From a checkpoint of a small mixture-of-experts model trained on Wikipedia: 32.3M parameters.
Below are experts of layer 11 (counted from 0) of a mixture-of-experts language model. Rows are named router (the router's row for the expert), gate (a neuron's input weights, with its number), up (a neuron's input weights, with its number), down (a neuron's output weights, with its number) and show model dimensions 0-127. Each number is 128 + 24 x the weight over its row's rms, rounded and kept within 0 to 255.
Before each expert's rows: "mostly gets" lists some tokens that are sent to it at least half of the time; "comes before" lists some tokens at least twice as common just after its tokens as in all text. This comes from a sample of Wikipedia text that the model never trained on. Tokens count by the router's weight.

# expert 34
mostly gets: " de", " in", " De", "In", " en", " Los"
comes before: " the", " a", " States", " New", " C", " L"
router [142 103 140 182 101  90 161 110 146 110 146 125 132 100  95 101 129 146 110 108  90 132 148 142 123  90 112  93 154 135 150 125 168 139  98 105  96 126 105 140 134 104 126 160  99  91 169 153 138 117 151 144 117 136 185 132 117  88 100 118 127 110 134 116 159 149 100 174 129 126  90 160 140 145  85 126 115  99 101 142 160 131 132 151 124 155 108 139 179 141 135 146  95 154 109 144 170 127  97 118 154 127 123 139 125 154 153  90 141 107 140 116 130 129  83 141 156 144 121 123  85  85 111 100 139  82 129 116]
gate3 [152 121 137 153 131 130 166  96 143 142 131 134 155 136 131 138 116 140  87 175  98 126 132 119 141 105 133 100 164 117 177 131 114 104  81 136  81 121 101 116 142 124 148 130 103 116 157 136 146 129 150 165 110 145 138 124 116 105 125 125 126 131 115 127 160 129 131 157 131 135 133 158 127 132  86 156 214  75 160 143 135 136  53 147 153 150 125 103 158 119 132 147 105 167 144 117 150 128 120 103 169 105  83 134 113 124 163 149 106 154  95  97 140 112 120 138 109 110 150 154 151 136 146 105 139  88  98 115]
up3 [153 136 149 150 127 109 160  98 168 125 164 148 142 127 174 155 141 169 145 134 124 109 130  97 146 105 104 127 152 152 147 119 130 111  86 132  88 131 122  87 163 143 150 140 121 116 123 156 111 115 150 149 135 154 128 131 107 127 112 100 145 152 130 119 130 165  75 130 144 155 131 107 135 140 102 179 186  75 138 130 148 132  70 142 144 124  86 132 180 117 154 122 125 141 145  91 129  90 134 152 143 101 151 137 135 115 158 128 151 126 144 105 146 182 132 126 144 109 162 173 114 110 105 142 101  83 134 123]
down3 [ 99 124 129  88 149 142 141 133 100 151 130 120  62 122 123 109 123 143  57 166 109 148  93 160 152 108 108 128 139 163 112  95 148  80 120 134 142 129 146 107 198 116 116 120 130 125 146 105 146 150 104 166 102 118 134 150 131 137 127 102 132 156 121 156 128  91 118 126 114 144 144 139 117 131 163 172 137 139 139 109 106 158 153 177 123 127 145 128 136 139 118 130 134 119 138  89 137 120 131 157  91  96 138 152 120 109 131  94 122 156 127 140 157 147 100 150 127 125 168 107 168 149 100 143 166 101  61 129]

# expert 1
mostly gets: " However", " round", " half", " According", " census", " however"
comes before: ",", ".", "–", " of", "th", " to"
router [ 86 138 108 160 138 152 122 135 104 152  88 149 124  86 160  73 125 171 110 151 104 115 129 156 137  98 130  94 140  84 107 126 111 145 111 112 121 134 119 107 106 128  96 137 130 141 181 160 144 138 112 133 120 143 146  94 110 123 103 146  86 146 104 137 137 124 115 146 130 181 110 134  92 132  92 133 128 121 109 128 105 170 102  80 103 146 125 119 137 107  75 159 119 165 123 106 143 135 137 113 170 125 130 140 116  89 131 132 105  85 142 148 110 140 109 149 157  90 182 119 153  98 107  78 122 132 146 115]
gate1 [117 141 110 143 167 110 179  83 165  80  97 157 148 149 136 155 113 158 107 125 114  81 138 107 154 113  99 150 129 163 143 155 137 105 113 148 105  91 108 111 137 113 167 143  96 116 167 132 156 115 117  96 123 107 163 129 107  58 135  85 123  89 106 126 115 139 121 152 127 149  93 127 125 130  91 116 121 143 118 154 119 153 105 140 134 149 167 122 120 165 126 190  86 138 131 113 137 148 124 139 164 141 138 133 106 118 119 133 156 162  77  94 110 165 105 137 112 136 116 144 105 130 125 111 130 115 114 136]
up1 [123 168 135 111 166 133 138 129 174 127 108 162 131 170 144 149 127 139 151 123 133  93 150 113 117 100 119 158 113 131 109 164 136 132 149 151 115 152  99 108 137 132 120 176 120 101 134 111 151 133 103 164 165 134 145 133 171  84  78 104 107  78 128 153  94  96  93 107 150 136 110 110 156 119  89 104 123 131 129 134  87 115 103 162 141 129 119 118 124 105 161 112 141  84 130 105 124 138 140 151 157 122 154 137 170 148 148 132 162 123 109 123 140 148 144 158 101  78 115 110 122 147  90  93 161 182 152 134]
down1 [ 56 153 131 112 145 145 106  82 119 118 157  94 128 122 130 110 124 151  86 121  87 118 156 137 118 150 149 114  80 128 168 127 172 145 113  95 150 145 175 100 154 136 126 135 111 133 158 123 183 114 125 106 130 166 118 130 126 146 139 158 174 129 113 128 179 127 166 115 142 136 128  89  94 107 108 129 109 145 141 129 158 117 125 129 132 139 163 138 130 154 127 122 154 124 120 173 107 160 139 175 139 113 166 161  92 174 108 114 123 139  96 115 109 128 107 155 143 128  86 135 144  92 148 113 101 132 145 131]

# expert 7
mostly gets: " Brown", " Smith", " Williams", " Jones", " Hill", " Johnson"
comes before: ",", " (", "er", "son", "on", "s"
router [101 165  91 161 142 107 160 107 142 114 134 109 172 105 151  99  89 140 123 133 117 112 162 156 179  78 125 118 153 102  97 111 130 131 106  99 108 109  84 140 126 107 105 102 144 134 155 152 140 104 111 107 154 140 132 115 152 104 137  75 138 105 138 110 116 122 134 118 123 181  96 111 102 114  86 115 146 146 127 162 133 163 116 105 131 162 148 149 177  95 124 154 113 144 163 108 154 128 133 155 146 175 169 107 127 133 125 122 143 112 107  83 106 142  89 143  95 115 150 147 133 138 149 138 134 104 166 137]
gate0 [141 131 120 152 150 112 142 165 115 101 139 136 147 125 118  94  82 147 133 144 123 122 184 168 132  83 101 123 125 133 136 112 129 148 108 104 125 158  80 127 102 113 137  78 135 133 159 186 119  81 119 115 103 157 119 106 147 113 129  46 125 102 138  95  91 126 120 125 109 151 137 106 145  95 102 152 101 157 133 183 124 132 125 101 136 156 174 146 129 135 125 134 166 117 163 122 142 146 100 114 140 140 160 155  93 134  87 134 137 124 100 119 127 138 101 123 125 116 124 101  90 109 110 129 150 172 119 141]
up0 [130 132 102 130 126 136  78 130 122 153 112  98 128 123 157  93 118 154  88 121 140 130 121 112 134 133 121 161  93 111 141 170 120 104 136 153 150 120 113 113 134  85 173 146 115 101 103 132 154 108 129 123 101 148 100 118 143 127 133 130 128 180 143 117 135 112 158 118 148 157 148 151 113 145 125 144 116  95 142 105  71  99 139 115 143 163  97 107 114 133  92 136 160 140 160 149 100 123 155 137  68 116 123 101 125 168 137 137 164  90  87 150 168 117 115  59 122 157  90  94 145 121 175 133  96 135 133 111]
down0 [106 121 148 132  94 117 102  91 120 125  98 169 161 106 158 149 160 131  28 184 123 102  95 139 132 110 140 116 126 133 113 152 134 138 125 127 134 107 182 162 123 123 132 140 139 122 106 109  97 142 154 121 133 101 182 159  88 151 142 111 170 126 154 121 165 126 130 130 101 120 131 179 120 132 112 115 114  87 115 131 148 137 136 159  96  90 104 152 150 112 154 121 160 123 139  93 154 122 150 128 141 109 142 140 112 157 146 113 162 151 136 127 128 116 113 163 126 181 127 126 143 103 143  97 104 127 116 145]

# expert 24
mostly gets: " used", " won", " made", " released", " built", " played"
comes before: " the", " to", " by", " in", " a", " as"
router [115 118 122 165 154 144 164  79 135 160 137 151 161 104 101  90 138 134 115 135 130 105 115 112 112  83 151 131 140 129 116 131 141 124  85  91 146  84 164 146  94 137 162 114 115 142 170 111 131 123 145 125 147 122 109 128 118  75 129 138 106 101 139 153 141 124 113 122 118 133 132 119 114 111  61 158 157  94 142 106 140 130  68 139  92 127 118 106 130 127 144 195 101 120 125 132 179 164 153 130 137 110 138 134 101  76 128 105 137  90 125 122 139 112  89 146 117 107 137 152 119 107 117  93 101  83 129 144]
gate3 [164 154 142 148 136 162 126  92 136 107 111 166 135 146 153  97 133 130  76 122 153 128 104 124 125  86 110 136 128 139 159 151  72 152 120 123  94 125  98 102 156 131 127 123 137  96 131 156 106  61 144 149 156 129 103  78  81  91 115 107 105 136 133 148 122  95 153 119 135 137 120 187 128 160 105 103 127 118 119 141 100 146  89 135 137  92 153 106 124 140 158 107 125 133 111 123 155 145 140 128 126 119 110 122 125  89 124 148  88 128 148  75 137  89  93 133 127 138 111 175 151 126  79 153 126 130 140 118]
up3 [115  40 173 136 141 142 103 113 141 104 127 115 149 143  97 158  76 123 143 141 145 132 112 104 107 175 122 106 116 103 100 148 156 134 197 131 107 124 144 130 146 114 121 115 126 158 170  99 164 168 140 113 144 125 148 110 140 162 136 131 123 155 118 118 101 150 122 121 113 120 126 181 123 127 149 156  93 140 105 105 124 127 159 148 141 172 144 161 134 144 100 126 177 109 134 147 124 147 128 129 159 161 112 129 119 145 135 133  93 121  89 169 103 119 154 115 150 149 135 106 143 159 116 130 170  91 125 116]
down3 [ 66 139 157 130 106 118 107 142 156 120 124 137 110 162  99 134  89 145  94 127 100 114 195 152 139 111 102 117 139 155 176 120 116 172 146 167  90 107 115 153 143 126 161 103 154 101 118 150 143 147 132 135 119 127 154 136 106 154 145 117 112 152 137 125 169 117 128 131 119 178  85 155  99  98 157 140 101 129 168 162 116 133 149 142  77 129 125 140 144 114 167 146  74 124 111 125 140 123 103 141 135 179 168 124 113 138 149 142 125 142 142 127 135 117 116 102 131 117 173 142 135  99 140 150 148 172 147 122]

# expert 15
mostly gets: " MPC", "2014", "2017", "2010", "2020", "2019"
comes before: ")", " |", ".", "–", "}", "°"
router [101 125 126 159 132 140 113 103 112 137  90 111  99 113 106  96 145 187  62 141 108  97 136 112 107 105 143 139 158 136 152 119 142 150 118 120 139 123 121 115 156 127 158 123 144  84 148 163  97 117 120 106 118 127  90 155 140  97 134  95 116 104 102 120 131 114 117 126 156 175 111 134 106 134 107 135 135 112 143 158 127 172 100 125 138 120 127 172 168 116  89 184  97 163 111 154 128 190 146 130 151 149 135 103  87 131 100 101 115 102 113  84 134 127 135 136 165  96 122 119 144  86 165 136 115 127 128 117]
gate5 [108 118 135 163 127 109 124 107 130 154 144 109 109 117 134  78 150 126 115 140 113 113 171 164  96  94 134 124 118  95 160 107 120 141 110 102  77 104 112 150 136 107 123 116 152 118 138 146 113 161 146  92  97  76 178 128 164 106 113 131 122 111  75 132 178 149 147 132 143 141 129 150 107 148 135 141 147 147 163 163 108 138 128 114 132 136  56 134 123 103  87 129 132 122 127 139 165 175 136 126 150 133 121 148  87 145  95 100 108 105 119 107 147  80 106 124 118 119 122 133 155 121  97 121 120  78  92 117]
up5 [108 125 125 162 120 125 121 149 160 133 117 149 111 107  67 118 157 134 104 129 120 131 130 122 150 144  94 145 133 150 140  86 130  97 136 164  99  53 107 159 168 112 155 125  98 128 112 134 105 109 132 110 110 130 149 126 144 131 114 134 145 130 125 148 135 134 133 122 161 152 157 135 183 146 124  76 140  90 153  98 108  98 138 169 133  89 134 121 117  88 132 163 142 122 129 151 143 200 118 131 122 100 103 162 116 146  87 159 106  95 169 117  83 142 116  98  86 121 136 136 110  97 134 124 127 139 149 134]
down5 [116 137 104 162 117 125 125 126 122 118 154 166 127 128 130 144 147 136  90 104 133 138 110 134 125 161 141 198 110 113  95  93  78 135 128 143 129  71 132 142 172 124 134 147 124 136 130  94 126 163 143 150 133  86 145 122 159 144 136 160 174  90 147 117 135 120  99 131 131 149 115 119 131 145 120 103  51 115 154 123 113 121  99  88 106  90 118 159 181 150 132 118  93 110 154  99 144 105 154 110 138 119 139 142 171 124 144 120 130 135 163  84 126  94 120 135 146  91 117  87 116 133 105 145  99 102 128 122]

# expert 30
mostly gets: " to", " from", " with", " for", " into", " through"
comes before: " the", " a", " his", " be", " its", " their"
router [110 114 132 134 139 126 151 106 136 110  84 115 147 106 144  69 101 111 122 175  99 122 134 100 117 103 119 131 126 106 171  86 117 147  65 140 147 113 166 125 138 144 127 127 128 151 164 141 160 138 137 113 111 106 136  90 128 107  93 106 131 106  96 151 137 151 106 138 101 138  76 119  93 144  95 123 144 155 114 133 132 171 152 163 132  97 118 147 145  96 130 155 115 167 166 134 148 138  93 117 140 170 123 109 160 125 101 121 150  80 123 106 121 137  83 154 141 153 125 123 124 107 149  99 164  77 139 107]
gate3 [136 185 136 151 142 142 125 138 117 131 139 128 121 119 106  97  73 115 120 139 109 107 142 140 141 149 146 166 133  95 148 102 134 146 114 118 162 150 146 116 113 156 122 126 200 122 152 160 142 142 143  92 115 167 144 103 103 108  99 125 158 138  65 121 110 137 170 143 117 118 103 141 117  93 106 109 163 141  95 117 113 147 130 111  73  86 150 100 123 171 118 109 102 172 146 128 169 141 117 128 118 158 112  94 144 126 113 116 109 110 135  98 114 154 103  94 133 157 192 133 120 109 115 135 127 119 112 154]
up3 [100 148 133 115 130 132 108 166 161 157 108 100 119 103 126 101 130 136 118 121  87 146 138 150 161  77 191 143 111  84 134 108 128 140 140  74 160 159 117 130 108 134 104 115 118 101 141 146 186  97 125  85 137 168 152 130 145 124 112 117 158 106 121 122 129 132 118 119 166 129 128 120 113 100 138 118 177 132 138 164 118  86 138 137  81 148 125 155 147 164  89 112 164 121 114 149 132 147 129  81 137 164 144 155 114 127 146 117 101 171 134 110  95 150 126 166 113 107 154 113 130 129  88 123 152 154  98 126]
down3 [117 148 117 129 147 115  80 122 119 114 142 155  82 143 153  84 121  86 125 130 103 154 149  98 153 129 150 133 158  94 104 159 171 151 107 139 143 125 136 116 160  79 106 133 165 104  93 155 135 114 158 122  88 114 146 150 124 102 125  73 147 110 105 125  82 102 113 117 120 152 117 164 141 100 150 127 131  97 104 109 133 129 129 163  94  95 173 133 140 131 118 136 136 146 154 151 117 142 158 134 157  74 120 130 146 162 155 149 122 112  95 159 128 150 145 123 108 120 152  81  77 146 129 109 119 164 137 121]

# expert 37
mostly gets: " oper", " prov", " pass", " serv", " mov", " help"
comes before: "ed", "ing", "ation", "ion", "ated", "es"
router [105 155 158 148 112 140 178 128 104 112 127 104 114 113 147  79 100 123  91 119  84  92 138 141  91 129 145 143  96 120 154 103 134  98 126 126 115  97  90 123 167  86 137 107  92 117 169 130 157  90 141  80 110 143 108 112 102 118 151 134 151 124 108 129 123 147 153 175 111 174 114 165 132 117  91  95 122 125 153 127 138 126  91 134  93 137 117 123 121 108 108 147  86 160 135 132 161 158 113 133 117 143 135 133 140  87 106 150 117  98  75  99  88 117 101 116 146 149 138 169 130 122 121  89 128 133 138 105]
gate0 [171 123 104 105 119  92 118  95 169 139 108 152 146 150 102 114 109 158 101 161  95 120 104 120 115 138 132 164 119 158 156 120 141 105 147 115  92 171  90 183 150  99 118 115  92 120 147 127 152 122 184 130  93 143 100 119 145 128 125 116 136 119 139 125 117 159 131 112 119 105 131 147  97 121 104 106 131 107  72 119  82 127 155 112  62 155  96 148 122 113  95 108 131 180 117  99 114 117 116 111 117 112 140 132 102 133  97 132 161 115 131 117 160 102 109 144 123 130 122 155  82 121  96 105 139  91 145 115]
up0 [118 141 141 132 127 107  93 133 116 113 144 127 115  97 148 144 127 131 144 142 153 160 164 149 150 121 130 116 110 137  82 145  93 116  88  86 142 149 118 120  75 179 109 120 140 174 116 154 112 167 114 112 132 126 146 154  98 138 136 166 124 118 113 145 104  87 128 127 159 143 120 102 107 101 131 145 116 135 128 141 106 169 114 167 134 103 147 168  93 132 138 140 127  96 161  95 124 163 158 152  97 135 107 107 132 161 144 153 122 154 124 179 137 119 162 132 116 109 135 128 185  91 124 111 180 173  96  92]
down0 [178 124 159 120 118 112 129 125 126 162 117 143 123  86 140 140 162 125 123 185  97  72 136 165  87 139 171 102 145  65 115 128 130  95  75 101 131 109 112 128 138  89  96 129  98 148 115 151 155 124 132 139 130 172 158 137  94 147 118 120 121 142 140 106 128 134 143 143 130 127 113 142 102 123 124 138 127 100 143 104 133 150 123  94 127 141 138 188 116 129 162 109 125 148 141 156 114 158 142  92 116  92 103 145  89 114 155 153 109 142 147 109 140 140 132 176 150 149  77 150 133 111 126 127 113  97 170 116]

# expert 6
mostly gets: " common", " popular", " social", " important", " central", "ious"
comes before: " and", ",", "ly", " to", " in", " by"
router [103 121 129 132 151 155 135  81  93 120  85 128 118  58 130 120 111 144 139 136 156  90 100 133 127  77 123 133 124 120 140 119 150 106  86 148 117  93 102 121 103 128 128 146  93 101 190 118 109 153 127 156 163 111 146  94 107  82 119 129 144 149 110 145 122 123  89 127 136 168 120 130 141 130 131 115 140  94 115 129 141 139 100  97 120 131 141 145 160 119 128 147 132 173 130 134 156 162 129 115 145 117 107 129 149  89 120 105 123 108  75  94  75 120  62 105 127 120 121 163 111 103 141 110 150 108  97 149]
gate2 [121 121 113 135 132 104 131 156 126 167  61 117 102 151 143 104 108 123 145  96 112  79 128 112 130  87 138 125 150 123 121 101 165 110 166 154 155  90 125 161  95 114 132 130 154 115 147  79 130 107 190 145 152 154 145 114 159 145 103 131  94 127 160 119 157 126 114 150 179 111 123 101 168 136 118 106 126 153  92 138 124 147 121 129 124 176 142  92 122 132 130 165 109 167 111 139 134  95  91 108 133 145  82 118 121 129 107 138 138  83  95 127 164 148 135  89 134 120 121 153 164 141 153 133 131 111 123 148]
up2 [151  95 110 155 110 149 112 115 135 115 122 128 175 167 145 161 105 126 105 132 133 147 156 154 100 142 163 114 124  66 160 147 118 111 121  98 140 194 112 128  93  78 167  99 123 160 133 122 124 163 118 134 131 143 158 152 132 125 137 127 116 122 160 139  85 132  86 103 136 140 151 163 123 152 144 123 149 145 110 155 147 102 131 130 135 100 124 131 154 175 122 127 124  91  81 141  95 163 149  84 104 149 141 132 145 123 150 108 156  94 157 141 105 110 120 142 150 153  70 119 131  98 125 106 104 141 106 110]
down2 [157 122 146 142 110  99 147 129 118  78 150 121 100 163  86 190  96 113  49 124 105 149 103 126 131 125 148 134 102 123 166 124 135 135 134 143 104 134 117 105 124 118 119 131  94 125 163 131 138 147 120 135 132 135 146 130 111  97 133 119  92 145  95 127 130 138  75  83 140 156 135 165 132 168 165 146 136  89 106 113 127 111 149 169 104 127 128 153 160 132 125  90  80 122 132 145 124 156  94 134 150 166 136 142 172 112 136 124 135 112  99 123 119 142 107 126 150 166 124 129 164 121 102 106 131  66 101 138]

# expert 0
mostly gets: " le", " bre", " per", " tre", "Le", " Le"
comes before: "\n", " |", "m", " km", "W", "ase"
router [124 113 125 170 148 158 144 107 157 125 118 165 152 102 167 102 129 173  98 114 101 124 106 158 135 101 145  90 173 110 136 147 120 126 116 105 103 113  76 108 108 113 107 128 124 139 172 137 137 152 151 101 118  71 119 125 123  69 107  91 113 127 133  91  93 165 144 129 114 135  99 144 129 139  87 136 145 108 144 159 148 171 138 126 139 154 135 141 155 121  94 149 116 169 127  99 153 139 122 128 160 155 134  87 153 121 111 121 145  86 123  87 130 135  86 109  87 115 129 152 140 104 117 101 136  96 156 121]
gate2 [ 99 114 144 138 101 107 155 149 109  85  99  99 133  81 156  95 112 142 108 140 129 132 121 136  93 151 105 165 130 145 164 173 167 116  86 121 153 136  94 127 130 144  77 144  95 168 146 121 155 121 137 124 132 113 134  93 145 138 139  76 150 150 111 119  87 147 128 105 124 158  86 127 142 104 109  81 138 163 115 133 145 150  99  67 125 142 133 114 130 140 122 142 129 172 130 127 103 121 133 135 137 169  93 150 158  99 176 115 110 152 117 122  88 140 108 128 149 131 107 162 126 123 158 125 112  95 101 106]
up2 [152 139  94 146 161 133 119 116 154 206 137 143 141 161  99 131 144 118 128 146 105 103 128  93 137  82 146 126 105 105 103  92  98 112 156 152 106 128 137 135 142  80 168 119 154 109 112 151 113 139 150 147 120 153 129 160 107 116  88 195 123 116 136 149 166  90 117 155 110 134 142 122 112 148 104 164 140 105 127 108 118 122 151 175  80 107 133 134 113 131 130 147 120 108 161 147 157 133 136 105 107  85 135 140 137 174  83 115 102 124 116 126 125 120 147 169 111 109 131 103 123 120  95  93 100 149 156 123]
down2 [173 139 105 150 157 153 145 113 142 168 196 158 145  90 112 127 172 142 130 149 169 134 119 108 145 111 131 104 144 139 140 173 153 118 131 153  67  96  97 130 108 143  98 129 138 110 130 116 125 137  65 121 140 124 109 145 123 118 150 130  75 117 154 111 151  97 107 135 136  99 122 174 109 142 139 128 137 115 109 119 164 109 147 142 104  77 128 148 138  78 141 131 103 143 192 154 150 119 138 136 134 115 177 157 128 114  99 123 140 139 163 138 134 133 103 116 132 146 128 107 118 111 112 118 121 114 171 113]

# expert 3
mostly gets: " William", " Robert", " Charles", " Henry", " George", " Richard"
comes before: ",", " (", "'s", " was", " K", " is"
router [108 130 142 143 148 142 174 119 138 113 144 127 153 100 128  78 143 176 123 153 138 117 121 143 125  98 107 106 125 107 136 135 116 116  79 102  86  92 112 118 136 113 111 131 138 102 136 155 125 143 123 116 171 118 134 153 119  73 133 110 124 110 107 130 138 109 130 162 103 183  96 155  97 141  51 117 136 163 110 128 164 151 107  92 130 106 115 127 137 138 127 157 117 134 146 122 100 127 128 109 158 134 140 125 120 100 126 101 157  92 107  61  98 122  69 127 114 144 164 182 126 128 129  93 133 113 141 107]
gate3 [102 131 147 142 108 150 107 132 104 147 111 138 141  77 127  95 138 123 131 167 129 115 106 182 193  92 144 139 146 103 159 157 157 142 137 125  63 138 117 115 105 124 129 147 137 105 129 104 110 141  98 100 145 120 107  54 112 135  92 164 114 149 123 129 117 138 114 134 131 171 133 131 167 175 104 139 139 163 108 136 125 165 118 134 128 113 117 109 156  92 124 100 131 141 150 145 108 186  98 141 145 115  91 158 109  92 132 146 119 117 144 126  98 114 110 129 136 128 151 140 138 145 119  63 131 146 129 108]
up3 [125 104  87 153 166 110 107 136 137  95 168 139  96 111 157 142 169 140 136 121 124 139 110 108  88 160 147 113 112 151 156 120 115 108 163 141 136 133 138  90 137 129 146 140  95 150 122 100 156 158 192 131 117  96 129 164 127 127 145 115 146  69  94 139 106 157 120 111 154  84 158 177 162 102 165 130 123  96 125 162 136  84 153 138 126 118 141 108 133 131 136 135 149 158 140 155 118 115 115 154 107 111 139 160 152  88 100 120 106 126 115 143 195 120 130 137 157 112 121 104 100 119 153 100 112 122 112 152]
down3 [133 166 103 133 100 133 171  80 128 146 132 144 128  84 131  82 147 138  46 147 156 123 132 121 101  73 182 107 164 130 104 128 127 147 112 137 125 134 146 122 125  94 106 103 168 158 161 127 137 131  82 110 157 150 113 117 105 144 117  79 140 134 136 128 148  76 135 131 159 133 146 102 121 123 108 139 127 130 144 163 105 131 136 112 113 151  87  77 152 148 105 129 133 129 141 120 108 140 152 135 132 125 115 104 114 121 141 159 142 130 153 165 106 129 154  87 111 129 157  97 160 130 115 159 173 105 134 139]

# expert 35
mostly gets: " version", " development", "ization", " region", " events", " area"
comes before: " of", ".", ",", " in", " and", " to"
router [147 134 149 162 179 143 162 131 110 143 108 164 131  96 133  94 102 165 114  98 112 101 148 110 145 140 152 137 136 117 118 119 164  83 156 122 132 120 115 109 130 151 118 114 140 152 156 127 113 149 124 123 137  95 131 128  98 123 103 136 103  97  95 116 154 178 136 171 176 216  86 136 138 146  80 126 107 116 130 173 120 134 121 137 133 172 132 111 138 122 123 174 143 149 124 130 141 146 113 110 102 134 152 141 115  77 114 113 124 106 137 127 151 118  92 157 147 139 170 106 116 108 161 134 129 112  97  96]
gate3 [143 122 104 185 155 176 141 131 113  97 136 161 147 150 153 154  78 151 125 128  89 122  88 170 153 115 138 109 105 106 152  80  94  89 134 118 105 104  98 125 128 105 169 101 151 139 138 144 145  99 122 162 151 151 109 104 140 117  98 117 118 157 148 100 109  95 133 173 145 111 115 145 138  95 114 158 103 109  98 150 128 155  93 140 128 144 131 105 164  86 116 123 141 140 124 142 145 162 137 107 153 169 105 129  85 112 130 182 103 132 100 146 116 140 126 141 116 139 127 133  81 144 150 112 128 139 141  97]
up3 [163 112 138 183 118 163 134 168 101  77 156 107 124 121 151 133  64 151 133 117 117 137  84 156 132 133 120 139 104  99 160 102 119  96 144 106 115 111 104 104 115  94 169  93 142 129 130 119 139 127 124 189 139 161 123 107 122 129 110 128 134 114 167 127 108 129 134 171 159  99 120 131 128 115 153 145 117 133  81 160 151 137  86 153 101 128 133  98 143 128 111 116 149 137 112 125 104 163 129 134 154 173 128 138 110 117 136 185 126 109  80 141 128 161 105 112 128 165 141 120  77 143 141  93 128 124 137 109]
down3 [142 118 160 153 114 135 118 111 132  95 117 163 140 108 146 140 156  88 156 122 142 144 174 127 142  94 150 106  85 137 121  81 166 122 105 101 114 112 120 177 142 124 118 151 175 100 148 125 150 131 127 129 104 123 132 135 143 106 153  78 183 131 133 105 113  89  99 143 133 141 167 109  99 115 153 134 127 192 145 109 161 140 117 119 134  97 116 104 140  98 143 100 133 164 154  87 108 126  89 161 131 124 158 165 113 117 154 170 124 179 110 140 109 129 105 111 140  99 120 111 145 103 107 105 162 132 142 132]

# expert 12
mostly gets: " km", " kg", " ±", " mi", " UTC", " million"
comes before: " |", ")", " (", ".", "″", "}"
router [126 116 121 162 138 111 108 134 161 118 130 118 117 117 147 134 111 165  85 140 105 127 145 124  92  72 135 139 152 136 126  82 151  87 122 118 115 113 114 161 132  83 138 120 121 141 156 136 142 112 140 103 101 144 117 146 139 103 116 113  94 111 146  93  99 122 119 138 170 136 122 111  94 135 102 107 151  92 138 161 131 157 129 110 115 166 111 142 115 104  87 157 147 194 114 132 127 149 145 115 169 164 156 108 119  97 121 116 157 107 140 104 136 124  56 160 170 117 118 179 120  93 107 130 150 110 171 114]
gate3 [143 136 153 133 170  89 143  98 137 103 141 136 128 146 129 107 132 163  96 107 138 136 108  93 118 106  87 148 106 108 137 111 160  86 141 140  98 114  90 147  98 117 122 116 162 137 117 145 145  83 154 104 130 148 154 151 133  78 124 136 158 128 100  74 125 147  81 186 154 156 131 142 108 121 127 157 133 104 100  84 141 125 105 139 113 155 128 130 149 158  93 129 143 127 144  95 140  90 129  79 129 149 171 116 135 123 153 111 134 116 113 128 129 138  58 137 122 127 127 156 121 143 137 149 106  78 157 145]
up3 [172 141 150 142 164 109 142 102 126 120 131 159 111 144 127 119 126 160  82 132 138 145 131 133 103 103  91 144 105 118 113 107 172 135 122 143  82 107  92 177 132 112 104 101 165 125 123 146 152  71 162 113 113 158 151 181 143 115 147 134 119  98 111 108 122 161  90 167 166 151 122 132 138 116 121 146 150 106  95 117 127 141 136 132 131 161 107 124 152 170 104 139 144 131 130  93 127 122 128  89 122 162 148  95 130 154 142 123 121 111  75 139 142 141  87 121 125 106 104 155 115 126 110 159 116  65 170 114]
down3 [133 102 136 163 126  97 122 136 107 148 144 163 114 136 121 155 138  94 128 106 152 101 182 149 134 111 148 129 141 118 125 130 128 126 141 169 139 103 145 115 163 113  98 140  75  68 129 104 110 106 141 119 120 143 142  88 160 140 100 141 133 113 108 123 151 122 126 129  86  81 143 174 162 115 126 120 150 127 129 129 145 123 150 108  78 134 142  54 178 152 101 148 156 125 135 123 138 121  73 134 102 109 118 119 123 110 156 146 108  64 127 141 121 122 150 117 137 129 114 154 113  79 125 136 152  93  90 121]